Experts of a small language model.
Training: a variant of SOAP for the experts, 361M tokens, 5510 steps.
Below are experts of layer 2 (counted from 0) of a mixture-of-experts language model. Rows are named down (a neuron's output weights, with its number) and show model dimensions 0-127. Each number is 200 + 30 x the weight over its row's rms, rounded and kept within 0 to 999.
Before each expert's rows: "raises" lists some tokens whose logits its average output raises strongly, later layers aside; "comes before" lists some tokens at least twice as common just after its tokens as in all text. This comes from a sample of Wikipedia text that the model never trained on. Tokens count by the router's weight.

# expert 45
raises: " they", " he", " she", " it", " ", " the"
comes before: " the", " he", " they", " it", " she", " a"
down1,218,226,165,181,186,163,233,155,199,207,220,239,158,199,192,179,175,269,127,145,182,225,241,157,195,208,212,242,139,161,208,191,173,203,273,193,240,238,224,150,239,215,152,233,135,210,188,194,229,213,227,179,184,206,238,223,215,183,195,225,208,212,186,211,205,194,190,176,210,180,187,132,224,220,209,204,234,271,275,197,216,177,186,232,230,214,178,205,188,142,209,181,194,203,171,190,194,212,154,235,177,225,181,223,161,217,194,189,166,165,218,176,179,207,237,190,213,225,246,148,172,195,180,235,170,192,214,227
down2,182,216,190,191,223,247,256,225,199,200,200,224,136,193,202,130,196,253,224,201,240,239,209,167,240,241,231,219,182,218,232,222,180,162,209,150,213,194,174,269,183,190,241,201,208,194,223,214,158,224,197,230,213,175,161,217,191,232,253,272,206,213,205,202,218,200,205,204,220,214,182,191,224,161,223,159,241,226,222,171,141,194,157,270,203,198,172,155,183,161,185,190,168,222,149,225,251,161,218,198,218,245,207,211,191,159,179,191,203,189,188,197,248,225,185,181,243,226,250,225,231,184,193,159,161,161,200,158
down3,238,165,213,235,230,175,188,207,127,215,189,212,175,237,189,213,227,198,139,219,142,252,213,204,170,174,211,243,149,283,194,209,173,212,146,196,144,196,158,160,238,193,228,166,231,236,205,174,199,238,133,200,186,205,199,200,199,238,229,165,146,180,209,195,251,216,195,248,210,238,217,196,204,183,175,232,194,181,223,184,210,200,173,157,236,187,195,217,184,205,210,216,193,186,190,227,159,231,235,171,166,206,176,183,163,170,183,179,170,252,205,195,162,155,141,209,232,157,207,153,191,161,178,206,253,223,202,209

# expert 79
raises: "er", ",", "s", "ing", "-", " in"
comes before: " to", " in", " the", "s", " on", "ing"
down0,253,190,209,143,149,251,137,199,249,188,181,187,230,209,201,179,194,228,186,187,207,170,217,265,185,144,170,212,215,217,209,212,220,181,178,170,247,221,244,213,221,141,183,183,261,212,180,261,152,231,197,181,141,255,139,237,197,223,244,198,172,189,201,217,189,144,219,164,216,246,203,175,182,189,205,214,196,206,198,217,222,200,224,166,175,235,163,155,238,173,153,195,157,186,201,181,212,203,195,178,178,221,184,206,217,188,239,241,218,191,253,184,209,217,144,263,204,193,192,194,170,184,190,213,144,175,199,195
down1,177,243,182,177,204,213,229,208,209,228,217,204,208,169,149,191,209,215,215,211,196,182,240,234,202,274,198,194,181,226,210,213,202,151,181,158,200,145,182,164,218,197,233,217,178,218,204,140,207,217,239,167,124,213,213,237,194,221,237,234,202,153,198,178,193,243,213,157,221,155,129,166,214,186,219,212,228,179,261,138,226,207,271,224,208,212,167,239,235,147,205,172,243,190,230,194,186,210,146,182,202,223,208,228,182,171,191,201,184,217,160,176,199,159,169,204,167,172,136,147,235,202,206,162,194,186,173,226
down2,218,194,207,243,169,226,202,223,165,233,198,188,199,195,174,128,216,204,195,180,192,181,216,228,213,258,245,195,154,224,172,207,213,220,195,202,229,210,198,201,227,218,210,231,187,260,178,225,197,249,161,176,187,193,272,179,238,165,198,151,313,197,179,223,242,205,180,179,222,182,216,128,229,162,149,226,185,218,200,214,223,182,166,213,162,195,205,212,181,205,167,162,180,175,144,224,199,172,251,165,174,220,177,192,218,198,207,179,221,179,204,184,222,239,200,143,168,180,158,211,203,233,220,139,249,154,185,212

# expert 66
raises: "mm", " ft", "\")", " m", "×", " km"
comes before: "%", " |", "0", "5", "6", "3"
down0,170,274,145,175,226,210,196,202,199,117,176,162,189,215,196,127,185,192,166,146,173,252,212,164,223,182,161,192,173,251,223,199,252,187,172,177,214,182,209,197,174,205,193,222,227,192,217,188,211,198,177,229,214,260,218,180,218,202,197,217,235,217,190,194,133,194,222,251,181,208,193,253,214,216,189,180,230,269,202,224,174,209,213,165,211,212,239,200,156,235,166,211,147,236,213,160,228,236,206,196,215,219,220,186,231,209,196,260,148,240,193,178,227,200,261,195,205,237,216,213,184,197,263,201,178,206,242,226
down1,204,272,225,206,193,173,247,251,181,197,194,193,176,190,192,204,223,222,161,211,200,182,221,175,166,274,190,170,191,239,196,207,152,191,119,129,228,216,183,218,175,242,193,218,188,216,197,218,176,188,214,236,216,170,162,199,151,184,192,191,208,212,181,175,241,228,230,249,202,212,197,139,201,211,193,217,229,275,226,186,162,202,209,192,184,243,223,257,235,250,216,153,194,261,142,210,222,140,180,191,140,198,227,180,166,253,182,178,231,229,212,179,223,189,225,176,208,225,187,201,200,217,188,245,231,200,182,192
down2,221,205,189,211,202,157,226,234,182,208,135,232,172,185,239,215,193,215,224,186,169,268,189,209,156,167,226,217,195,213,222,212,161,208,206,245,172,209,212,191,164,206,186,246,248,169,222,190,167,160,209,141,164,214,283,184,237,163,134,169,161,201,225,171,194,153,207,171,231,139,261,208,164,195,242,206,242,193,176,212,220,205,172,192,152,161,160,224,230,228,251,219,169,160,207,187,191,221,209,282,242,222,197,188,208,202,214,213,175,176,171,185,160,198,239,195,223,190,184,199,237,228,175,216,213,223,181,209

# expert 62
raises: " the", " ", " a", " two", " his", " three"
comes before: " the", " a", " with", " his", " its", " two"
down1,174,179,175,211,173,205,243,176,209,173,207,188,207,218,166,233,197,168,195,208,203,227,188,208,281,205,182,177,224,175,222,150,189,179,183,179,128,198,182,218,236,161,188,178,203,252,207,217,204,220,251,263,190,172,193,209,257,203,131,224,250,219,223,201,222,199,215,166,164,236,182,258,194,253,147,253,172,150,176,213,164,210,174,206,178,237,154,217,240,167,149,213,200,214,215,205,175,186,220,251,166,215,205,198,156,168,208,211,240,198,195,198,244,158,187,151,227,176,205,167,200,158,160,182,218,195,254,183
down2,155,159,250,183,263,198,237,214,128,203,189,228,209,186,178,240,182,192,175,183,187,153,229,221,213,235,241,169,226,206,253,195,235,192,239,147,190,214,194,140,243,199,162,167,189,184,209,202,215,167,178,210,202,189,235,186,206,207,207,210,247,189,190,165,175,190,165,213,230,141,208,216,224,172,188,217,211,212,160,184,222,175,146,152,186,231,228,224,190,180,217,227,232,267,246,180,228,232,188,172,201,141,130,227,243,217,236,198,203,216,243,218,244,169,225,212,186,182,204,156,255,232,207,159,217,226,210,228
down3,211,228,197,187,203,201,202,167,183,209,199,215,198,219,232,224,210,182,191,207,166,174,209,198,211,164,152,201,230,223,221,224,232,219,156,213,194,249,209,202,177,157,137,227,183,239,221,233,163,161,235,167,209,146,186,206,207,229,147,170,198,192,145,233,179,281,196,227,243,170,238,154,187,201,209,180,182,206,226,247,193,238,148,214,256,131,181,190,196,167,223,174,165,136,245,195,221,201,200,196,156,226,153,172,210,231,229,215,172,192,208,163,207,149,255,208,206,125,171,181,188,164,208,226,225,183,234,184

# expert 32
raises: ",", ".", "-", "s", " (", " and"
comes before: "s", " of", ".", " in", ",", " and"
down8,212,210,251,223,214,224,192,184,196,235,175,214,214,196,209,208,165,199,232,156,209,237,174,183,162,164,245,179,270,207,200,234,239,229,229,156,198,231,166,216,144,199,148,228,213,218,208,149,190,193,185,190,201,197,205,201,185,163,228,206,194,203,192,175,253,227,217,234,216,217,209,151,241,175,171,168,147,209,133,150,193,201,236,194,187,198,130,202,243,225,206,186,234,188,222,235,223,207,213,236,178,218,231,204,157,137,193,250,215,153,184,195,169,224,217,275,229,168,177,178,201,200,145,167,263,191,170,230
down9,220,229,184,221,184,286,252,180,180,188,223,169,214,214,190,206,139,197,154,253,178,179,198,182,220,186,205,209,233,178,202,218,239,248,238,211,226,218,205,208,145,212,232,167,198,202,232,191,188,199,203,232,188,170,177,171,145,251,198,199,189,183,216,180,198,207,170,202,237,190,179,215,206,179,201,237,171,196,190,206,215,179,233,229,275,94,170,231,221,159,223,163,199,198,237,190,172,140,227,173,200,220,188,190,149,200,231,174,205,198,261,228,154,176,177,238,251,173,187,195,195,227,200,273,217,166,203,229
down10,235,197,201,230,153,193,222,236,145,201,170,176,180,208,211,230,175,205,216,212,196,161,196,202,167,166,294,284,195,167,200,199,147,208,178,149,201,171,214,184,174,218,239,165,230,148,259,292,248,167,199,200,174,224,234,171,224,200,218,202,219,204,215,221,182,174,179,229,214,203,196,196,191,212,225,160,207,212,255,215,167,244,206,190,189,203,183,165,216,188,205,165,211,184,153,216,201,178,213,183,156,275,168,182,249,186,211,185,200,164,164,172,191,188,209,211,199,168,183,246,204,201,244,175,206,127,215,205

# expert 2
raises: "D", "An", "En", "The", "E", "All"
comes before: "The", "S", "I", "9", "D", "B"
down2,220,193,248,120,207,205,201,226,167,171,189,241,232,237,186,145,218,226,212,190,201,184,187,159,185,147,224,174,168,180,222,162,180,205,166,257,251,173,188,200,203,240,213,215,192,274,240,139,178,264,211,169,198,194,187,241,176,228,224,175,185,215,172,255,164,241,216,189,233,158,161,224,226,179,205,196,226,247,199,253,202,229,172,148,215,232,177,210,166,176,159,140,215,188,223,182,228,221,205,220,202,189,189,196,232,140,205,181,205,195,204,209,233,144,149,187,171,163,216,197,214,201,207,210,214,176,202,152
down3,166,143,232,212,229,257,187,209,221,187,220,206,258,152,218,242,118,160,180,198,195,207,187,169,230,191,190,206,199,168,181,161,236,218,169,266,194,192,201,215,179,214,219,195,171,147,239,208,218,161,203,170,204,218,207,248,199,189,165,173,224,259,222,220,150,186,209,218,193,196,196,204,191,167,201,240,182,192,140,213,199,202,198,176,192,251,200,214,172,176,166,270,164,183,198,181,134,207,188,190,143,182,213,169,153,142,198,206,205,216,156,176,262,173,183,254,142,202,163,193,199,222,173,185,215,220,167,195
down4,171,186,196,254,174,181,254,189,159,208,227,210,206,202,265,179,227,280,228,220,176,179,197,144,235,234,145,241,189,206,236,237,168,192,237,222,153,212,218,250,227,229,216,248,209,212,178,230,209,199,220,203,223,218,221,186,170,152,166,204,185,175,165,213,178,214,186,241,197,169,183,166,213,186,174,216,101,214,209,155,228,182,250,209,199,178,174,161,237,189,185,175,232,226,191,238,185,187,189,190,217,227,214,145,164,206,196,127,202,212,210,248,220,200,254,214,190,220,208,224,194,178,226,166,141,195,195,206

# expert 63
raises: ",", ".", " |", " (", "-", "8"
comes before: " |", ".", "0", "–", "9", "8"
down2,169,220,195,210,216,207,179,262,164,202,195,175,215,198,206,223,148,225,192,233,213,172,234,175,177,210,223,237,173,183,187,264,180,193,198,194,186,183,246,177,184,215,198,237,195,200,218,146,204,239,262,193,194,133,186,177,201,297,184,245,199,242,214,148,187,189,196,180,181,175,160,180,157,170,175,194,215,263,242,218,212,188,202,230,200,186,204,221,201,194,225,241,180,252,174,217,169,223,182,145,160,237,197,160,202,200,193,196,189,183,246,168,230,188,248,209,134,163,248,265,148,183,210,185,203,193,235,219
down3,192,238,192,227,182,212,244,174,160,231,221,208,223,173,209,244,189,188,175,108,162,186,224,209,221,196,206,176,231,141,185,247,224,196,192,198,238,192,218,191,221,192,201,211,221,231,122,179,254,181,189,228,167,198,253,164,186,176,228,231,169,206,208,176,204,176,224,199,186,176,243,109,179,208,158,203,207,153,261,201,203,255,208,214,222,226,212,205,266,214,178,234,212,183,155,214,219,218,194,238,218,201,183,147,157,180,161,147,201,159,185,195,190,176,164,200,172,244,204,249,166,232,218,203,211,216,228,226
down4,187,212,160,188,220,232,200,240,162,235,179,183,174,187,181,222,189,204,214,255,174,201,212,197,221,194,181,234,231,226,221,246,226,226,222,185,232,146,167,166,283,219,127,201,188,252,130,202,182,187,218,208,149,250,185,139,173,201,207,169,210,241,214,188,206,201,220,210,169,206,212,210,226,148,253,257,154,183,180,199,216,198,171,173,189,179,235,181,211,223,212,217,160,226,155,189,208,216,196,202,191,191,203,182,212,202,173,150,248,193,193,143,202,208,189,174,144,264,231,258,178,188,254,213,194,252,204,212

# expert 25
raises: " the", " other", " others", " its"
comes before: " the", " a", " his", " an", ":", " her"
down2,161,184,189,214,255,248,199,241,211,217,217,185,206,189,217,182,243,215,151,201,198,196,138,160,214,177,174,194,177,205,163,236,223,240,159,164,199,207,220,206,245,191,154,201,197,173,186,218,143,146,223,194,178,147,228,214,217,241,200,207,237,193,237,231,192,205,174,100,210,112,212,184,182,173,175,204,188,193,195,263,176,217,209,146,225,222,195,195,197,246,161,213,209,195,207,155,175,242,160,225,231,216,227,238,205,199,218,196,144,204,202,200,203,196,136,169,208,234,205,230,202,220,222,228,243,152,221,231
down3,207,192,198,148,227,160,193,197,180,180,172,180,226,228,132,247,171,178,224,242,192,232,171,199,223,163,217,206,242,203,245,188,277,156,217,188,219,177,265,240,174,217,147,226,192,211,231,154,208,161,227,200,211,196,219,228,230,199,192,239,220,179,225,186,234,198,228,195,205,207,189,222,237,181,200,171,177,207,241,234,205,193,196,188,226,165,214,224,181,184,188,208,216,261,215,148,223,223,204,214,254,227,199,205,184,173,212,217,184,141,229,188,199,203,182,241,247,253,160,211,299,179,152,249,219,194,254,196
down4,172,149,192,182,186,186,201,195,169,197,236,203,216,252,205,208,202,187,135,224,217,189,155,228,228,222,179,180,228,162,180,215,256,238,206,200,156,204,265,220,182,154,147,222,160,208,195,154,195,235,225,215,217,263,145,214,155,154,197,168,191,183,213,212,202,216,196,163,189,167,133,231,178,214,223,224,207,191,185,151,212,211,183,189,194,273,185,211,199,198,164,206,142,206,142,235,191,215,212,248,184,181,228,181,205,211,238,171,206,205,179,175,213,169,222,159,223,187,128,170,211,186,171,195,185,250,131,168

# expert 52
raises: "Early", "Olympia", "Village", "Construction", "Album", "Professional"
comes before: "1", "2", "3", "4", "5", "6"
down8,250,196,167,245,181,229,193,154,153,254,209,198,183,216,197,180,230,201,188,149,206,171,260,212,172,194,207,167,211,110,223,197,239,187,184,196,207,231,204,269,189,186,180,197,212,216,198,204,201,205,179,218,220,176,232,181,225,206,254,187,167,176,206,212,148,197,216,179,178,192,201,235,248,209,153,197,199,224,149,207,165,138,235,190,213,214,145,248,211,184,198,227,279,212,194,172,239,193,233,232,177,179,195,231,181,253,186,190,170,202,252,181,187,224,170,200,204,226,288,144,205,189,207,246,204,210,224,215
down9,213,217,187,142,212,148,240,212,162,178,239,224,211,236,157,200,189,201,204,208,217,175,174,230,167,196,233,266,226,162,266,163,225,191,167,224,207,197,186,213,178,171,131,192,201,163,146,243,222,221,167,141,191,240,200,144,216,187,205,223,158,218,200,146,165,151,184,183,200,217,218,196,158,152,225,197,123,205,149,211,221,160,171,211,171,201,226,249,192,227,216,171,131,246,205,204,221,171,190,179,167,240,204,222,215,215,211,201,190,160,170,190,214,232,169,204,186,224,172,153,171,208,211,223,188,224,176,207
down10,137,205,202,193,189,207,179,175,167,172,193,232,144,192,223,222,184,127,210,231,212,198,159,223,196,188,195,190,245,182,210,126,208,179,232,144,236,180,263,185,195,194,226,194,159,178,225,189,224,185,205,194,158,178,206,241,215,238,235,191,224,157,260,208,170,128,221,200,177,123,198,196,200,174,161,220,154,201,205,213,246,223,226,218,175,184,169,257,179,208,214,204,207,211,194,180,207,186,221,261,222,165,214,186,245,217,249,237,167,150,200,184,229,201,196,188,227,188,211,243,155,191,140,197,216,167,159,232

# expert 65
raises: " in", "n", " by", ".", " ", " a"
comes before: " by", " in", " to", " the", " on", " that"
down0,182,243,203,222,221,182,161,186,196,209,176,162,159,220,200,171,158,182,188,207,248,166,220,242,169,166,213,241,187,191,216,198,174,188,201,172,272,218,183,185,161,217,213,204,176,145,206,174,214,216,237,234,226,127,245,227,229,177,232,219,196,176,222,206,193,143,239,210,250,180,169,204,190,166,133,196,179,203,168,206,193,186,216,209,223,227,197,192,192,173,217,244,164,208,159,164,165,195,247,251,213,183,152,213,223,236,143,199,137,218,170,259,198,212,171,195,227,249,228,230,231,266,221,163,172,167,191,193
down1,244,231,169,195,209,205,180,248,167,204,204,206,246,225,168,190,193,185,170,221,184,178,211,187,119,263,207,183,171,173,213,193,212,258,221,152,225,200,206,210,220,207,129,186,186,202,191,200,169,173,228,199,162,213,195,206,153,253,176,143,246,218,200,224,233,212,198,163,233,195,183,237,173,197,165,186,173,190,180,191,191,179,211,176,214,166,219,245,172,219,202,205,229,177,206,168,225,260,193,264,176,234,151,222,214,165,206,230,207,218,212,246,197,209,217,273,196,221,208,215,291,143,196,151,189,231,193,250
down2,191,146,167,185,153,241,221,215,189,209,230,162,209,166,217,176,150,164,146,189,242,222,162,174,145,224,269,176,219,221,153,235,230,199,166,158,213,206,197,206,216,192,237,189,193,219,211,177,218,197,208,184,222,202,193,221,125,190,237,157,208,246,222,197,190,191,196,221,233,181,198,215,198,241,208,232,170,189,188,216,140,215,214,173,229,215,216,182,204,246,202,241,220,154,176,217,184,186,227,243,192,215,198,245,178,202,168,168,135,218,167,242,169,187,228,189,242,150,149,246,128,150,200,224,203,195,154,219

# expert 67
raises: "fiction", "Filipino", "ça"
comes before: "1", "2", "3", " |", "4", "0"
down0,190,205,240,196,238,212,185,205,194,185,162,191,215,170,197,220,226,207,176,272,231,227,217,207,237,170,201,216,236,192,207,199,188,205,223,178,251,189,190,208,207,183,184,174,197,194,180,217,183,213,293,226,228,301,192,189,214,158,191,228,186,221,212,195,206,167,196,185,204,234,143,185,221,221,181,167,211,238,163,246,200,198,223,244,204,148,205,241,227,147,201,221,225,187,228,237,186,262,220,180,188,217,204,184,213,171,197,287,252,273,162,245,224,169,212,216,243,180,178,177,194,184,160,162,154,205,162,184
down1,189,192,183,164,195,183,182,149,212,246,173,216,195,180,241,245,213,200,214,196,211,234,222,247,193,221,216,166,206,248,240,228,208,159,200,222,187,207,237,234,208,188,209,231,143,193,198,148,246,167,177,190,197,252,234,186,219,214,214,205,203,158,129,216,130,186,163,225,210,208,211,190,240,148,153,202,195,219,211,184,174,164,171,271,186,259,213,189,162,178,187,237,219,175,255,206,226,191,221,200,262,219,218,168,155,178,186,162,208,235,174,164,192,207,220,187,234,158,219,210,218,180,202,180,233,107,215,183
down2,205,152,184,187,234,144,231,168,222,190,201,234,220,142,194,171,217,237,214,216,178,236,165,112,154,222,173,191,236,157,182,214,244,173,219,226,198,206,190,150,275,152,171,207,210,201,238,169,202,188,215,221,206,218,209,200,197,197,180,238,227,229,321,188,161,189,160,163,159,224,247,199,209,226,225,178,185,187,221,168,191,156,206,194,175,179,194,244,186,185,192,195,242,211,232,212,264,222,195,211,172,157,196,192,203,218,189,201,183,257,202,224,161,187,197,207,215,191,172,187,194,209,233,254,221,225,176,218

# expert 14
raises: "n", " ", " a", " the", " not"
comes before: " be", " not", " the", " to", " a", " have"
down0,230,198,200,142,193,220,244,240,267,219,181,180,224,208,190,238,175,178,226,238,182,191,202,183,156,135,192,196,209,203,189,179,194,140,174,217,250,191,208,187,186,226,248,148,208,234,232,250,227,181,134,250,192,180,220,165,170,217,153,182,213,259,184,185,181,147,272,195,202,194,230,184,217,212,176,209,154,228,245,197,187,190,178,147,164,144,218,208,197,214,220,182,216,170,205,193,182,215,219,172,181,277,190,193,179,199,171,163,192,218,206,232,183,264,221,259,190,262,200,186,178,198,207,186,184,223,191,205
down1,208,170,201,197,223,198,155,228,194,167,179,213,179,261,231,171,209,202,132,145,234,151,184,168,182,226,231,231,178,225,205,232,200,213,228,175,234,237,211,238,142,166,235,237,198,182,204,120,193,233,207,205,270,201,244,203,189,233,231,192,217,227,168,241,181,246,182,163,210,190,178,188,171,210,175,205,182,259,163,194,179,206,127,171,215,189,158,232,237,179,198,186,171,192,197,187,242,196,214,151,237,159,146,155,201,206,196,188,223,240,160,186,233,188,170,172,220,159,217,228,200,207,184,238,198,186,244,229
down2,220,188,187,209,234,191,245,222,226,207,170,145,206,254,257,262,198,190,208,241,140,205,208,153,198,246,177,199,197,212,224,201,187,209,171,240,241,235,194,182,221,136,173,206,140,228,187,157,204,190,172,178,203,203,224,197,256,168,268,209,179,207,187,192,190,188,235,225,184,243,211,213,214,179,143,186,201,189,181,231,187,176,214,141,180,218,216,214,200,185,183,164,179,194,149,244,173,147,201,200,202,152,173,186,188,201,187,217,140,177,207,173,150,236,139,189,221,211,257,228,157,185,195,260,216,216,192,247